config = dict(
    hidden_size=192,
    n_experts=8,
    experts_per_token=2,
    hidden_act='reglu',
    router_score='sigmoid',
    routed_scale=1.5,
    vocab_size=2048,
    norm='rmsnorm',
    norm_eps=1e-05,
    max_steps=6154,
)
Below are experts of layer 8 (counted from 0) of a mixture-of-experts language model. Rows are named router (the router's row for the expert), gate (a neuron's input weights, with its number), up (a neuron's input weights, with its number) and show model dimensions 0-95. Each number is 50 + 15 x the weight over its row's rms, rounded and kept within 0 to 99.
After each expert's rows: a language model's description of what the expert responds to. This comes from a sample of Wikipedia text that the model never trained on.

# expert 0
router:40 61 43 70 48 29 27 65 13 62 49 50 39 66 54 62 74 52 40 40 44 22 24 56 50 10 75 43 60 20 41 32 65 28 59 61 81 22 33 38 69 46 69 59 67 63 49 48 56 67 45 57 27 41 59 33 44 43 44 48 50 55 39 49 62 51 51 58 44 30 56 19 72 47 54 58 34 50 55 49 52 51 40 42 83 43 12 58 32 48 45 49 39 23 40 38
gate2:40 68 48 34 55 46 06 58 63 45 28 37 51 51 80 66 45 43 32 51 39 41 24 47 54 32 42 56 30 76 65 72 37 55 49 25 42 57 65 52 40 50 53 69 32 41 34 60 37 52 43 49 41 58 31 49 43 62 44 29 43 49 44 40 46 12 51 46 53 26 40 76 79 24 57 52 45 55 54 48 49 40 29 35 48 27 63 38 73 35 25 68 48 36 44 41
up2:34 34 57 32 47 57 36 47 43 31 65 53 15 52 56 50 54 35 54 64 58 32 29 33 60 62 50 33 41 55 34 62 81 54 19 44 36 57 56 33 36 42 59 51 20 63 40 63 53 59 51 40 52 55 49 55 29 49 58 35 73 59 42 34 42 34 30 33 47 44 46 73 60 59 49 44 54 38 55 22 38 43 23 51 34 48 36 28 71 17 67 57 55 27 43 37
gate3:62 47 50 43 71 64 25 31 14 24 41 64 58 66 79 62 49 43 57 59 42 21 54 24 42 43 62 43 44 28 53 68 68 75 48 38 51 44 58 39 66 37 72 86 75 65 53 80 44 74 52 67 29 73 59 66 52 51 76 60 64 29 13 34 47 64 34 42 43 35 42 35 77 49 59 42 51 42 44 54 46 44 63 47 56 37 44 33 36 38 57 55 50 38 29 49
up3:28 29 45 61 68 61 33 45 49 46 56 64 32 65 53 60 40 61 58 43 26 53 55 62 58 67 39 46 40 68 49 21 61 38 36 49 56 49 55 56 71 26 54 64 58 38 33 67 53 55 28 68 37 37 52 71 69 43 65 43 27 37 46 40 45 53 63 43 72 51 49 10 56 52 58 59 31 33 37 46 59 43 73 54 56 35 11 77 34 71 45 52 52 51 29 27
gate4:29 44 39 77 47 40 33 61 54 61 35 52 47 60 46 56 29 54 42 53 40 60 65 56 67 38 37 57 58 44 47 49 62 29 60 61 52 31 67 39 54 63 58 28 41 37 54 25 49 45 33 49 41 45 19 40 45 52 55 31 27 44 48 66 58 51 43 49 57 58 70 15 75 40 71 57 55 69 79 51 60 46 55 28 46 73 56 67 63 31 78 59 66 67 59 46
up4:12 33 49 52 43 46 43 49 23 41 31 51 61 51 46 44 42 21 44 53 44 42 85 62 35 24 54 41 32 55 71 65 44 52 44 46 28 44 38 35 54 68 69 33 42 27 47 49 43 61 43 41 56 84 45 48 37 76 39 18 42 47 38 72 57 54 56 74 41 78 56 70 35 41 75 58 56 47 81 58 45 19 45 16 44 37 41 59 66 50 69 62 48 74 41 44
gate5:51 55 75 63 42 57 46 54 30 66 21 52 49 46 50 41 32 75 46 39 45 12 50 71 61 38 60 62 45 37 65 44 41 22 53 67 82 45 69 48 72 44 27 48 79 61 11 49 44 44 57 49 63 41 54 53 71 28 68 78 47 53 34 13 22 60 49 46 84 43 39 46 53 30 49 60 60 57 67 38 50 44 52 56 48 73 68 44 99 29 24 38 52 39 53 73
up5:33 59 33 76 67 33 43 31 41 63 16 40 63 39 64 54 50 33 71 39 35 39 72 59 44 42 56 63 46 56 65 54 62 37 57 69 70 22 50 52 90 57 38 54 56 71 61 76 62 32 51 42 72 67 46 56 76 30 57 65 46 74 31 44 50 36 66 35 66 39 80 26 54 55 65 49 31 61 74 45 58 27 70 60 56 59 27 80 40 48 35 45 74 51 44 52
Description: Verb stems and prefixes. Word-initial pieces of verbs and auxiliaries in running prose, such as ex(cavated), re(jected), s(lated), be, would, have.

# expert 2
router:48 62 64 64 58 31 33 67 32 59 68 57 30 67 44 76 67 37 65 47 46 30 40 27 60 29 55 50 30 33 44 33 52 45 56 56 37 44 58 52 62 62 54 36 41 40 39 53 65 21 41 62 46 39 59 47 35 17 46 55 75 44 53 52 42 15 40 33 26 55 46 43 74 21 56 60 18 38 48 32 54 99 18 51 74 62 42 82 46 44 35 35 45 61 75 54
gate7:09 60 80 56 67 70 52 51 53 60 57 61 49 66 32 42 58 57 83 39 37 35 26 32 68 44 35 32 30 43 62 61 61 69 44 66 51 39 61 60 36 37 62 40 46 53 55 64 55 52 38 71 71 47 51 48 74 64 65 53 64 73 53 52 64 40 62 52 70 47 27 57 31 53 53 64 30 27 59 44 71 71 31 43 19 52 58 49 48 67 44 66 52 53 43 65
up7:55 52 41 46 53 55 81 50 40 50 50 51 29 58 55 56 37 44 15 54 72 54 91 44 31 63 58 65 41 54 18 61 61 43 39 42 66 72 37 84 48 43 45 68 58 60 44 47 65 42 59 38 56 36 50 37 61 46 34 70 72 63 19 34 24 55 51 44 49 49 41 33 56 47 61 43 70 70 56 71 50 23 72 68 40 44 28 50 40 31 71 56 36 52 47 54
gate8:62 36 37 59 59 48 70 54 35 55 47 15 38 66 51 58 52 52 43 61 53 31 31 58 48 47 49 32 81 46 56 60 18 20 50 35 30 75 77 51 82 49 39 31 56 49 32 51 20 43 62 57 30 41 54 62 50 66 36 45 40 65 54 53 32 29 62 29 51 41 37 56 65 36 56 52 38 68 42 60 43 84 29 76 70 54 50 71 51 44 38 33 58 80 45 59
up8:58 43 41 58 23 71 52 39 49 41 59 88 56 49 46 55 60 51 48 43 44 33 53 54 33 45 50 43 42 76 42 62 74 48 60 43 68 72 51 53 45 76 53 58 54 48 60 83 79 56 59 32 52 52 52 37 84 63 50 50 49 39 38 72 63 66 30 76 58 67 50 68 39 62 47 70 55 50 58 36 42 12 67 48 61 26 79 59 61 57 38 56 57 15 64 53
gate9:62 79 88 76 38 25 61 68 52 72 62 41 59 60 53 56 29 32 66 10 61 40 59 27 45 40 42 45 35 78 57 54 64 56 55 61 52 46 67 53 49 53 28 59 57 53 48 49 44 56 41 52 31 50 61 39 73 16 47 60 57 55 55 36 42 74 56 59 68 51 32 36 68 41 74 63 22 70 34 68 36 65 56 38 84 58 32 59 55 40 24 23 44 48 61 44
up9:63 37 31 37 60 78 61 27 74 25 43 78 41 50 66 64 34 41 29 80 65 40 51 60 48 72 33 59 53 83 38 57 45 62 47 45 61 60 62 53 67 36 58 60 45 54 67 40 62 93 59 71 66 44 44 50 19 42 21 31 64 49 53 49 45 58 69 61 77 26 69 24 50 67 44 64 41 28 73 48 45 48 55 36 41 63 50 54 35 56 59 76 39 55 54 55
gate10:23 54 55 37 62 69 59 51 52 46 53 62 61 70 24 56 44 36 59 39 55 59 36 43 50 73 58 45 61 60 25 57 62 62 77 59 42 38 72 67 58 63 45 28 44 59 34 69 21 20 47 28 62 49 60 42 62 41 57 58 38 77 43 33 33 61 42 51 51 46 60 70 65 59 44 56 81 75 52 59 57 64 45 39 51 26 45 28 50 38 50 50 56 57 61 62
up10:66 49 28 42 45 46 50 77 53 09 83 45 43 60 62 47 48 57 42 54 57 47 40 30 37 40 59 53 78 52 51 37 59 51 21 50 36 40 50 45 38 58 81 55 59 64 64 32 46 63 73 61 66 28 32 68 12 57 71 38 30 13 60 38 72 51 55 71 30 63 49 21 53 48 60 82 58 51 23 41 68 38 38 34 54 19 35 71 47 34 43 30 53 67 61 56
Description: Punctuation and structure. Line breaks, table pipes, periods, opening parentheses, quotes and == heading markers that mark up text structure, e.g. (CDC), "The Songs.

# expert 3
router:36 62 65 74 88 35 56 46 35 52 70 45 55 62 39 78 62 59 56 31 52 46 40 19 28 64 51 29 71 23 59 59 55 47 57 50 33 44 32 31 18 78 65 17 72 37 56 54 59 53 18 58 41 75 17 11 52 52 39 76 42 45 55 29 53 41 54 38 42 68 48 47 59 54 56 45 26 60 42 57 64 74 21 44 47 59 52 62 58 70 16 56 54 45 41 49
gate2:65 23 55 32 72 62 41 58 54 72 71 42 57 81 67 71 09 42 73 41 57 53 26 51 50 64 58 64 19 35 42 37 45 53 55 74 28 61 57 24 53 42 47 38 75 57 58 43 45 53 20 48 56 54 32 53 62 56 51 45 65 48 72 26 53 43 50 46 51 56 39 40 52 79 76 21 32 47 43 68 86 45 18 34 50 59 35 70 40 45 54 81 86 41 24 59
up2:62 50 42 52 50 48 30 62 51 76 30 63 44 55 64 74 59 63 65 42 35 64 27 75 43 27 62 48 91 71 43 33 39 51 54 38 54 37 58 38 62 54 23 39 62 51 58 64 51 27 51 71 71 75 67 38 45 61 68 44 57 48 76 76 25 43 58 70 54 55 36 56 69 65 46 35 42 47 55 68 07 81 65 45 59 46 54 22 39 77 40 39 52 51 35 16
gate3:72 64 48 72 51 42 53 35 40 52 76 16 49 77 42 34 47 53 28 65 54 60 49 33 14 35 46 31 62 42 64 47 52 52 55 86 51 38 64 58 31 41 43 45 72 12 55 39 39 47 27 69 39 24 35 49 22 43 41 57 46 40 46 34 65 57 46 67 34 46 60 14 56 49 49 54 42 43 35 41 51 52 65 48 35 56 54 61 50 56 21 56 78 30 65 45
up3:71 56 56 81 23 44 35 42 69 88 52 57 49 40 56 40 44 63 65 53 54 65 19 44 52 84 61 18 58 53 46 25 46 35 39 54 41 42 62 25 20 38 33 39 37 50 38 56 56 58 55 22 57 50 52 72 50 40 42 53 91 28 46 52 47 75 45 40 32 52 25 67 39 29 73 46 37 53 57 38 35 50 51 76 45 34 61 20 61 55 49 54 47 41 53 46
gate4:53 32 45 42 31 58 70 48 59 27 54 46 34 17 43 68 66 52 44 41 60 56 67 48 20 49 42 58 46 57 35 46 55 54 42 80 37 47 74 43 45 50 58 34 47 31 49 54 69 69 39 56 66 23 72 38 51 62 56 64 65 54 49 58 47 54 60 19 83 65 49 76 42 76 51 45 66 47 24 60 60 54 21 37 56 83 38 31 62 49 47 47 46 58 44 29
up4:53 37 42 78 36 60 71 57 55 09 20 34 47 52 56 43 44 42 13 48 55 62 78 38 19 58 67 44 41 54 23 50 28 60 73 52 63 75 33 31 53 63 64 55 40 45 54 40 66 55 40 50 58 33 57 38 34 37 49 72 60 47 67 45 54 78 56 60 77 57 55 79 74 41 34 52 52 62 40 62 69 60 41 44 69 65 30 46 79 44 27 47 53 76 32 58
gate5:31 25 41 40 72 54 76 45 43 77 59 38 55 54 33 71 65 50 50 38 34 36 55 54 56 37 54 60 47 36 41 46 40 68 68 38 49 31 40 66 20 40 59 57 67 29 26 46 54 54 49 40 66 19 54 30 59 45 71 41 47 42 64 64 65 24 36 30 63 63 36 73 43 35 62 49 31 56 64 41 40 45 41 54 55 57 54 28 71 37 60 42 33 52 47 33
up5:57 53 64 46 44 43 64 60 50 52 25 64 33 48 62 71 41 62 42 61 48 25 37 65 61 52 47 42 42 57 68 61 34 54 48 48 48 42 68 39 58 61 18 45 35 44 48 81 42 38 30 60 24 60 32 69 13 60 42 32 34 40 44 34 45 52 51 76 60 55 90 54 33 60 30 49 54 26 48 50 40 48 43 63 44 60 65 69 33 25 61 49 34 37 46 68
Description: Noun and adjective suffixes. Word-final suffixes and common nouns closing a word, such as -ation, -ment, -ity, act(ress), coach, station, League, season.

# expert 4
router:59 53 49 75 64 42 38 40 52 83 55 99 28 54 43 51 19 67 46 43 32 35 65 38 58 53 68 55 48 35 33 45 79 57 58 62 43 60 30 30 46 47 58 55 69 54 36 82 48 71 51 63 41 49 60 45 31 28 34 59 66 34 40 54 65 60 60 44 54 58 39 33 51 46 47 47 47 54 68 61 60 55 41 48 55 83 27 46 42 57 35 29 58 17 72 58
gate2:59 40 42 19 49 43 61 53 46 31 45 45 16 72 53 58 59 50 47 28 34 10 48 53 55 29 62 53 54 54 36 73 37 40 41 64 43 67 42 35 68 62 52 84 78 16 66 37 24 72 33 24 49 34 83 53 70 31 35 25 18 46 64 53 63 50 63 48 56 62 42 35 56 57 42 58 57 45 58 32 66 65 32 61 52 47 61 69 57 63 39 99 37 47 53 63
up2:54 60 54 45 91 60 42 15 65 56 45 32 56 38 38 41 52 64 58 43 54 50 53 49 40 31 53 52 29 38 41 41 68 72 69 61 47 58 38 62 37 51 64 24 37 52 31 52 52 26 62 63 43 34 21 49 38 92 56 44 47 74 54 34 19 32 36 75 52 63 62 39 48 42 49 63 43 32 38 57 45 49 57 22 54 36 61 49 43 34 27 38 54 70 61 30
gate3:90 34 70 66 43 54 49 51 68 47 55 54 52 38 34 66 25 32 58 71 31 41 72 40 54 51 58 57 35 41 49 78 37 37 67 28 64 38 39 45 72 60 57 42 62 43 44 22 29 50 47 52 32 40 72 77 68 45 43 70 58 46 41 49 41 49 34 32 40 39 34 39 28 80 73 34 56 34 52 52 31 58 18 50 44 36 33 56 66 32 49 48 37 37 49 56
up3:47 29 30 64 63 30 28 65 55 31 36 52 32 42 30 52 87 62 57 51 52 53 48 57 39 83 38 57 55 59 37 66 57 36 60 35 62 47 32 60 55 54 23 52 55 40 76 43 43 35 23 70 63 56 61 24 24 44 62 33 45 60 69 70 70 56 60 71 48 66 68 84 26 30 38 48 56 53 36 51 57 55 46 34 57 61 59 61 54 62 51 45 80 41 92 76
gate4:26 51 58 39 50 45 40 53 58 64 33 26 41 57 47 37 75 47 49 42 43 40 72 59 78 13 32 39 64 49 29 34 51 35 23 64 59 28 55 71 46 56 53 74 74 48 57 78 60 54 42 32 56 54 49 24 55 22 41 47 74 15 62 36 39 40 53 20 59 41 22 34 28 62 58 33 38 59 33 50 58 50 48 30 30 66 45 28 65 54 55 47 62 30 76 49
up4:42 50 65 67 37 59 66 80 42 33 40 40 59 37 44 53 56 55 72 38 62 43 53 44 59 60 47 80 50 30 61 38 89 54 48 38 39 34 32 35 40 36 35 58 85 55 52 40 39 50 45 25 88 53 33 50 42 62 83 79 35 66 61 54 57 41 81 51 55 50 49 56 41 48 33 56 77 39 54 30 22 49 73 70 82 56 73 31 46 62 23 37 44 44 33 61
gate5:73 39 49 58 38 55 67 93 25 38 19 61 24 30 57 43 42 54 66 71 57 46 32 40 31 47 60 49 48 53 23 67 43 78 64 69 58 44 41 37 33 30 54 70 58 27 51 49 49 21 43 78 46 46 78 40 54 44 27 14 75 50 71 37 28 67 19 23 44 59 53 46 42 49 66 63 45 74 42 29 63 75 47 48 59 58 57 56 44 51 55 29 64 71 65 60
up5:70 53 63 84 39 76 62 20 56 40 54 11 59 58 53 55 56 22 24 25 79 36 41 49 25 46 52 56 32 27 79 31 60 64 23 51 47 49 65 46 31 89 33 35 46 59 38 60 49 60 44 29 53 46 44 23 44 63 53 62 75 60 52 43 57 64 68 68 57 74 51 51 31 16 53 50 45 56 33 44 59 62 65 37 54 51 18 37 56 53 41 70 45 47 77 13
Description: Foreign name pieces. Capital initials and middle pieces of non-English personal and place names, such as K, Z, Sch, D'Souza, Székesfehé(r)vár, Montene(g)ro.

# expert 5
router:36 51 43 67 55 29 48 63 37 59 81 66 52 46 62 51 73 45 55 38 54 43 46 48 30 35 71 20 56 60 32 31 63 66 63 76 50 44 63 26 53 43 88 22 51 41 42 68 50 41 36 81 59 43 39 27 47 65 38 61 61 53 49 29 30 60 69 51 35 51 31 53 33 56 37 12 49 55 38 29 57 50 29 43 39 68 57 63 31 68 35 16 48 30 27 51
gate7:69 52 52 59 33 55 25 51 47 69 52 46 76 64 48 48 66 61 21 56 40 38 36 41 34 45 52 45 37 55 39 39 58 45 49 50 51 71 60 63 48 50 59 54 53 49 34 63 67 42 30 41 34 56 49 54 52 73 50 31 65 63 54 51 44 57 35 48 61 56 30 38 37 59 83 34 57 71 52 75 10 52 42 38 12 47 41 22 33 34 59 10 53 39 27 75
up7:61 42 27 43 41 62 30 56 50 43 25 52 39 37 28 73 50 46 46 39 75 28 58 53 53 55 30 28 54 68 49 49 55 56 75 29 56 57 62 60 43 48 41 46 53 34 46 44 51 74 33 47 37 38 57 42 58 46 23 49 38 44 64 65 41 50 57 44 39 49 61 37 30 56 25 39 48 56 67 49 54 67 57 51 65 57 62 08 57 58 35 41 67 20 53 21
gate8:38 57 46 46 53 58 55 47 40 52 66 64 47 56 35 54 43 29 34 48 76 31 54 93 34 69 63 56 40 71 31 39 65 50 54 74 62 47 69 63 40 29 86 42 40 36 49 31 30 39 45 56 49 49 49 66 85 64 34 31 51 56 54 49 62 52 68 42 52 64 43 57 57 51 58 33 25 54 40 52 42 64 51 35 42 57 38 61 32 56 57 42 62 52 85 75
up8:26 25 36 49 48 56 47 56 56 50 44 74 33 29 56 14 36 38 62 43 41 41 52 37 21 64 52 43 70 59 41 57 64 39 63 40 62 84 84 47 48 76 83 36 45 58 59 41 48 42 43 54 60 40 74 63 47 58 47 47 63 44 52 22 62 62 41 35 67 80 65 62 52 44 47 64 48 37 42 38 45 64 46 47 49 72 44 58 37 47 46 66 76 44 62 73
gate9:56 35 24 32 39 35 38 37 51 50 67 34 29 63 23 50 43 79 33 46 54 53 51 54 34 55 69 31 47 66 49 56 42 29 08 58 43 60 68 40 38 54 47 30 54 17 42 32 59 55 40 47 46 43 31 60 43 47 50 31 70 41 54 78 43 65 37 49 56 65 44 68 46 40 50 32 59 45 43 46 37 56 54 63 42 59 52 56 56 59 23 39 39 60 42 45
up9:40 34 16 48 47 29 53 42 12 58 41 28 45 60 35 33 31 61 35 28 36 28 65 70 66 49 44 69 44 80 52 35 43 51 19 68 42 35 45 66 77 50 50 65 36 43 42 53 54 49 65 54 29 62 34 50 45 45 53 30 83 60 40 57 36 50 30 36 65 48 70 81 53 57 37 67 60 62 50 67 39 40 69 45 43 46 54 65 56 23 46 18 55 49 27 27
gate10:53 59 61 68 23 32 59 53 68 41 40 45 60 55 60 55 47 38 54 59 54 83 58 43 52 61 53 44 47 34 58 29 14 57 43 78 48 73 33 62 58 27 69 48 64 34 41 56 58 41 70 39 48 29 59 26 56 29 66 42 62 69 53 56 38 84 46 62 38 22 33 38 68 56 30 28 80 31 45 49 35 23 23 56 47 46 35 48 65 47 49 42 60 17 46 27
up10:46 47 63 69 38 51 65 43 74 66 64 48 33 61 33 51 56 44 33 57 67 74 55 44 55 58 61 68 53 22 56 40 67 66 27 41 43 58 57 54 54 44 38 48 35 26 35 60 41 47 54 53 69 22 58 16 57 36 73 55 74 40 31 40 29 64 62 46 55 31 58 52 70 13 29 29 45 63 73 50 50 51 55 33 63 61 62 16 59 59 20 55 50 45 69 29
Description: Numbers and spaces. Year and digit tokens such as 19, 18, 1, 2 in dates and coordinates, plus stray space tokens between words.

# expert 7
router:43 59 64 67 57 60 52 35 23 56 74 61 48 32 38 70 60 49 16 57 34 36 39 40 56 31 69 37 46 37 50 57 66 20 70 37 67 70 25 53 45 51 76 45 61 45 44 56 59 64 54 49 33 58 27 59 27 25 41 56 50 56 45 29 57 41 41 35 58 72 68 35 85 31 61 61 50 28 52 51 79 65 50 39 53 56 49 47 69 57 22 19 57 69 52 43
gate7:69 56 68 54 68 52 48 54 56 45 64 37 28 43 58 75 51 68 44 34 59 50 50 44 61 27 35 64 59 24 63 45 34 46 45 55 45 45 43 69 38 58 39 61 60 79 63 56 43 80 52 37 50 07 59 55 52 37 43 36 61 43 56 50 40 92 46 54 68 81 37 52 66 67 62 57 56 65 49 29 55 57 62 62 38 40 82 26 69 26 68 34 69 34 47 49
up7:69 40 53 49 30 27 38 40 78 46 34 72 41 35 89 34 49 36 40 63 53 58 63 55 45 40 49 49 29 58 50 05 59 38 43 42 56 56 76 18 51 65 67 32 40 48 88 52 41 52 49 17 29 54 78 41 50 57 21 29 35 61 52 48 73 60 45 54 47 54 61 55 49 51 43 83 69 42 50 66 63 62 52 26 71 49 26 31 39 57 64 25 57 45 31 72
gate8:47 70 73 57 57 56 66 46 40 65 61 49 36 54 52 45 51 51 48 47 68 20 36 41 60 46 42 53 38 43 22 08 42 23 69 23 59 56 45 38 38 50 49 62 51 39 52 43 35 73 74 06 44 54 49 36 53 29 37 64 68 57 57 67 43 56 36 81 52 60 62 57 39 40 50 46 63 19 35 51 45 32 67 67 52 75 41 64 20 35 29 59 63 60 38 56
up8:36 45 49 36 51 38 43 41 19 73 26 52 50 49 42 53 74 36 47 44 52 29 40 28 45 45 76 47 66 67 63 39 48 47 16 52 38 61 47 27 59 41 33 50 53 55 39 48 77 56 58 50 46 42 58 24 56 58 40 56 44 46 80 59 71 37 62 51 71 20 65 36 28 46 48 47 77 44 20 82 50 70 39 67 81 72 41 50 74 15 80 43 53 86 53 74
gate9:29 31 71 48 40 64 37 59 27 39 52 33 72 46 49 72 51 66 32 38 22 65 35 43 50 64 49 45 69 43 68 56 41 45 39 76 31 25 55 49 35 59 69 63 54 72 36 55 38 50 48 05 72 44 53 38 56 59 42 47 43 27 46 62 55 55 48 70 31 62 61 76 48 36 73 64 52 50 76 49 48 61 56 54 33 49 27 63 41 43 36 46 16 59 46 33
up9:53 60 24 61 62 57 58 56 19 63 43 42 68 48 51 28 50 65 35 61 59 45 35 47 79 55 39 49 48 69 48 31 49 77 39 76 64 42 41 70 35 56 56 66 58 45 49 83 40 21 29 47 54 46 63 53 57 56 34 40 54 69 79 36 42 41 63 49 38 39 61 72 57 42 60 32 34 46 45 50 38 37 66 24 52 56 40 42 38 42 77 27 26 53 42 32
gate10:44 56 67 26 42 56 62 46 55 68 60 27 70 72 41 60 35 35 41 71 40 57 42 44 56 59 60 46 33 49 60 55 41 35 52 61 41 66 69 55 47 40 69 61 57 46 50 82 58 51 68 51 56 71 65 71 54 54 55 48 87 47 58 48 51 63 48 70 49 43 41 68 65 26 56 56 53 66 40 72 61 48 22 17 48 41 70 54 93 72 39 72 31 36 43 54
up10:39 51 42 52 52 78 51 36 46 64 68 42 39 91 51 69 51 32 36 71 40 65 37 16 34 49 48 43 47 50 45 52 46 45 54 59 51 61 54 49 50 25 74 61 54 37 20 61 73 43 81 51 63 55 52 74 69 71 52 31 74 51 58 59 37 52 59 52 59 42 39 68 84 43 61 61 43 40 35 55 44 62 10 35 58 40 72 43 66 67 16 58 56 43 26 45
Description: Table cell starts. First tokens in tables, lists and infoboxes: capital abbreviations like GAM, CM, FW, degree and minute signs, dashes, line breaks.

# expert 6
router:45 46 61 58 44 44 16 53 51 89 73 43 23 42 15 58 53 21 66 37 43 50 62 46 66 61 63 30 70 29 23 60 55 52 72 70 34 46 33 34 61 51 37 14 41 70 25 42 45 65 43 67 49 48 48 57 41 57 27 75 38 50 83 61 56 31 60 45 36 47 63 33 44 33 37 46 40 68 70 54 62 37 49 43 80 60 51 54 57 61 54 34 64 60 69 60
gate2:77 71 70 14 52 29 28 40 54 72 67 67 42 85 34 19 60 60 51 66 56 47 55 66 51 53 61 70 61 54 49 39 89 58 47 86 41 49 49 33 24 27 19 33 47 18 45 57 17 37 67 47 66 47 57 42 26 37 53 33 42 59 55 57 66 43 59 63 49 64 57 42 65 58 48 54 61 35 61 57 74 50 61 70 43 40 38 40 68 41 48 61 78 64 57 30
up2:60 70 59 38 71 44 23 51 45 49 69 31 64 72 42 75 57 49 77 61 42 36 42 92 32 59 29 46 55 50 62 50 57 62 63 67 69 70 35 37 37 43 45 95 38 54 33 55 39 56 59 57 46 47 62 33 60 43 59 19 50 30 68 44 41 76 82 58 54 35 56 69 51 27 37 41 64 28 45 44 73 52 61 62 49 27 51 37 38 33 55 56 92 39 59 40
gate3:54 53 49 57 27 29 68 38 65 62 77 58 63 53 41 50 45 69 55 51 51 45 53 37 38 71 63 34 62 38 65 63 55 60 87 46 39 80 40 46 56 52 46 65 74 45 24 21 37 52 24 31 69 58 93 30 44 63 40 59 34 41 47 47 64 65 48 32 69 76 45 30 53 80 40 40 54 76 48 39 35 38 52 53 46 52 53 46 22 40 70 42 28 67 48 41
up3:53 64 51 54 34 47 51 35 60 61 46 35 35 80 46 66 44 54 42 50 63 51 51 45 42 35 63 63 62 51 67 50 62 54 56 55 51 53 54 57 51 75 51 40 62 54 33 13 27 54 20 24 79 46 68 31 43 67 71 56 45 21 71 38 69 57 48 42 59 68 31 41 56 96 39 47 62 54 76 55 55 51 43 46 39 54 50 63 41 80 72 46 42 61 33 61
gate4:36 67 42 51 29 57 40 31 53 59 46 48 64 42 63 39 38 42 45 35 58 47 71 54 66 28 61 57 50 25 43 25 28 80 65 63 64 36 63 51 55 39 60 22 62 69 21 44 59 40 44 37 46 28 38 50 42 78 34 52 53 46 52 78 48 63 48 43 63 79 81 54 60 61 57 31 63 40 54 44 36 43 41 48 30 17 70 36 51 60 58 23 39 70 60 40
up4:88 41 44 74 71 63 68 63 68 49 44 59 40 68 42 57 46 41 50 30 31 66 69 56 52 26 17 53 26 35 48 59 56 10 46 44 40 27 52 52 45 49 52 46 75 63 06 55 58 53 58 48 41 36 87 53 76 65 42 72 72 32 43 40 47 29 52 59 50 29 39 61 35 38 44 49 40 39 49 54 39 64 35 18 27 39 51 71 57 47 56 50 39 48 58 50
gate5:42 41 54 72 66 38 47 59 58 43 53 62 50 28 31 64 38 55 67 43 75 58 54 44 46 44 63 74 48 53 36 56 38 48 29 86 44 52 23 19 64 19 51 56 32 64 52 40 38 77 36 74 62 68 57 49 56 47 35 58 64 57 48 42 25 55 59 46 30 49 60 45 67 48 32 34 45 79 51 85 56 39 63 41 41 32 82 75 75 62 57 61 52 69 77 39
up5:32 61 56 55 28 41 70 46 57 22 72 51 36 28 42 62 59 45 55 72 35 56 36 42 43 53 55 63 14 24 62 66 70 25 46 68 64 55 35 56 56 61 59 67 81 39 59 43 44 55 77 78 79 36 49 48 48 50 66 55 60 46 64 65 68 61 48 54 63 61 37 34 49 34 40 64 50 64 44 57 66 42 78 47 48 78 76 70 33 61 53 59 37 68 58 37
Description: Syllables inside words. Short consonant-vowel syllables inside names and words, such as Ro, Jo, Li, ri(ff), Merk(el), c(iv)il, Can(ad)ian.

# expert 1
router:41 74 50 59 99 06 32 53 32 57 72 70 50 45 42 71 60 48 50 47 49 34 44 45 81 53 58 22 67 22 43 26 61 20 83 65 43 42 50 48 61 28 69 20 44 69 48 55 32 57 33 56 24 35 45 47 53 51 42 27 49 72 64 25 66 64 67 45 53 46 54 74 69 57 69 17 31 29 76 53 53 75 26 54 51 68 28 58 55 53 59 35 59 21 44 63
gate2:32 46 31 28 66 46 66 55 27 28 67 48 45 53 56 70 29 52 78 17 32 24 69 30 46 59 66 42 38 50 35 32 58 33 51 56 24 39 42 55 75 41 49 24 61 49 43 57 55 73 33 36 69 26 60 43 48 45 59 49 51 36 47 28 46 51 44 33 62 45 48 45 37 50 42 61 55 62 57 57 38 53 58 52 55 57 62 63 33 05 68 69 72 52 38 46
up2:49 29 68 74 48 56 26 48 56 61 42 38 25 53 47 20 71 55 61 97 60 45 32 59 46 39 24 75 43 44 38 46 54 49 42 24 65 45 56 28 47 46 41 43 23 62 46 57 39 26 51 52 34 40 40 38 24 31 48 54 50 62 40 73 55 44 42 68 78 34 49 51 43 67 57 51 60 37 72 53 51 49 72 39 61 43 33 69 46 59 40 56 30 55 60 34
gate3:38 55 34 67 32 57 46 74 69 40 89 39 46 56 44 71 62 59 41 63 74 67 54 65 52 54 26 62 30 43 53 30 62 28 62 67 66 70 75 22 42 65 66 45 63 50 61 46 55 50 41 82 56 67 53 51 60 44 46 66 46 65 69 52 40 47 19 69 49 41 34 67 69 56 72 57 43 58 23 33 81 58 50 47 72 38 54 59 37 49 29 79 38 11 64 24
up3:39 44 35 73 49 51 27 53 57 41 61 47 20 43 40 62 56 69 51 55 80 25 46 44 62 39 47 43 41 65 49 64 48 56 58 65 85 49 76 66 35 48 50 32 53 49 52 60 48 60 17 50 22 54 33 69 50 72 31 42 57 53 78 53 49 59 46 40 31 52 42 76 82 46 65 65 30 63 49 50 71 67 44 56 55 58 32 61 48 31 58 65 50 37 40 30
gate4:49 60 49 55 43 70 16 80 50 53 61 53 36 47 40 53 28 51 61 72 55 52 50 67 21 67 59 53 29 08 59 42 61 64 41 59 33 40 65 17 43 49 36 81 63 32 48 39 30 49 50 76 42 33 67 37 21 58 54 35 22 52 56 40 61 54 34 52 46 52 38 55 63 38 63 44 46 36 15 35 84 09 55 50 54 60 37 33 48 57 66 50 56 31 53 52
up4:85 57 71 22 65 25 47 65 46 25 65 59 60 68 63 76 48 53 60 49 60 48 15 50 44 65 64 55 40 46 43 55 70 58 73 53 36 49 34 49 61 43 76 40 48 10 46 20 59 42 35 43 55 54 23 64 40 73 58 40 63 70 40 73 38 49 72 63 54 30 49 63 57 37 60 51 68 39 50 57 57 76 66 56 42 66 73 54 55 62 80 40 65 54 54 59
gate5:40 70 52 29 66 45 53 70 60 25 42 00 54 76 51 57 33 35 62 53 29 45 66 26 41 71 72 32 57 26 46 26 43 79 63 47 23 54 64 26 56 48 69 61 79 60 39 68 53 53 49 68 53 86 39 69 51 52 48 62 35 53 44 30 41 28 57 56 67 32 34 69 71 51 40 57 60 33 51 66 56 64 60 54 49 59 39 74 71 48 58 71 63 48 39 66
up5:49 56 53 41 63 60 84 72 55 41 92 22 44 49 33 61 43 50 46 51 18 56 39 56 67 54 70 56 26 88 47 35 32 50 38 33 29 58 71 44 37 47 35 36 43 51 44 26 55 32 43 50 55 31 48 31 41 33 62 26 49 53 48 37 56 46 66 74 45 59 54 19 49 70 71 42 47 61 40 49 55 42 63 45 29 59 71 67 34 65 50 66 46 50 37 79
Description: Function words in prose. Prepositions, articles, conjunctions and auxiliaries inside narrative sentences, especially after verbs, such as through, in, from, that, was.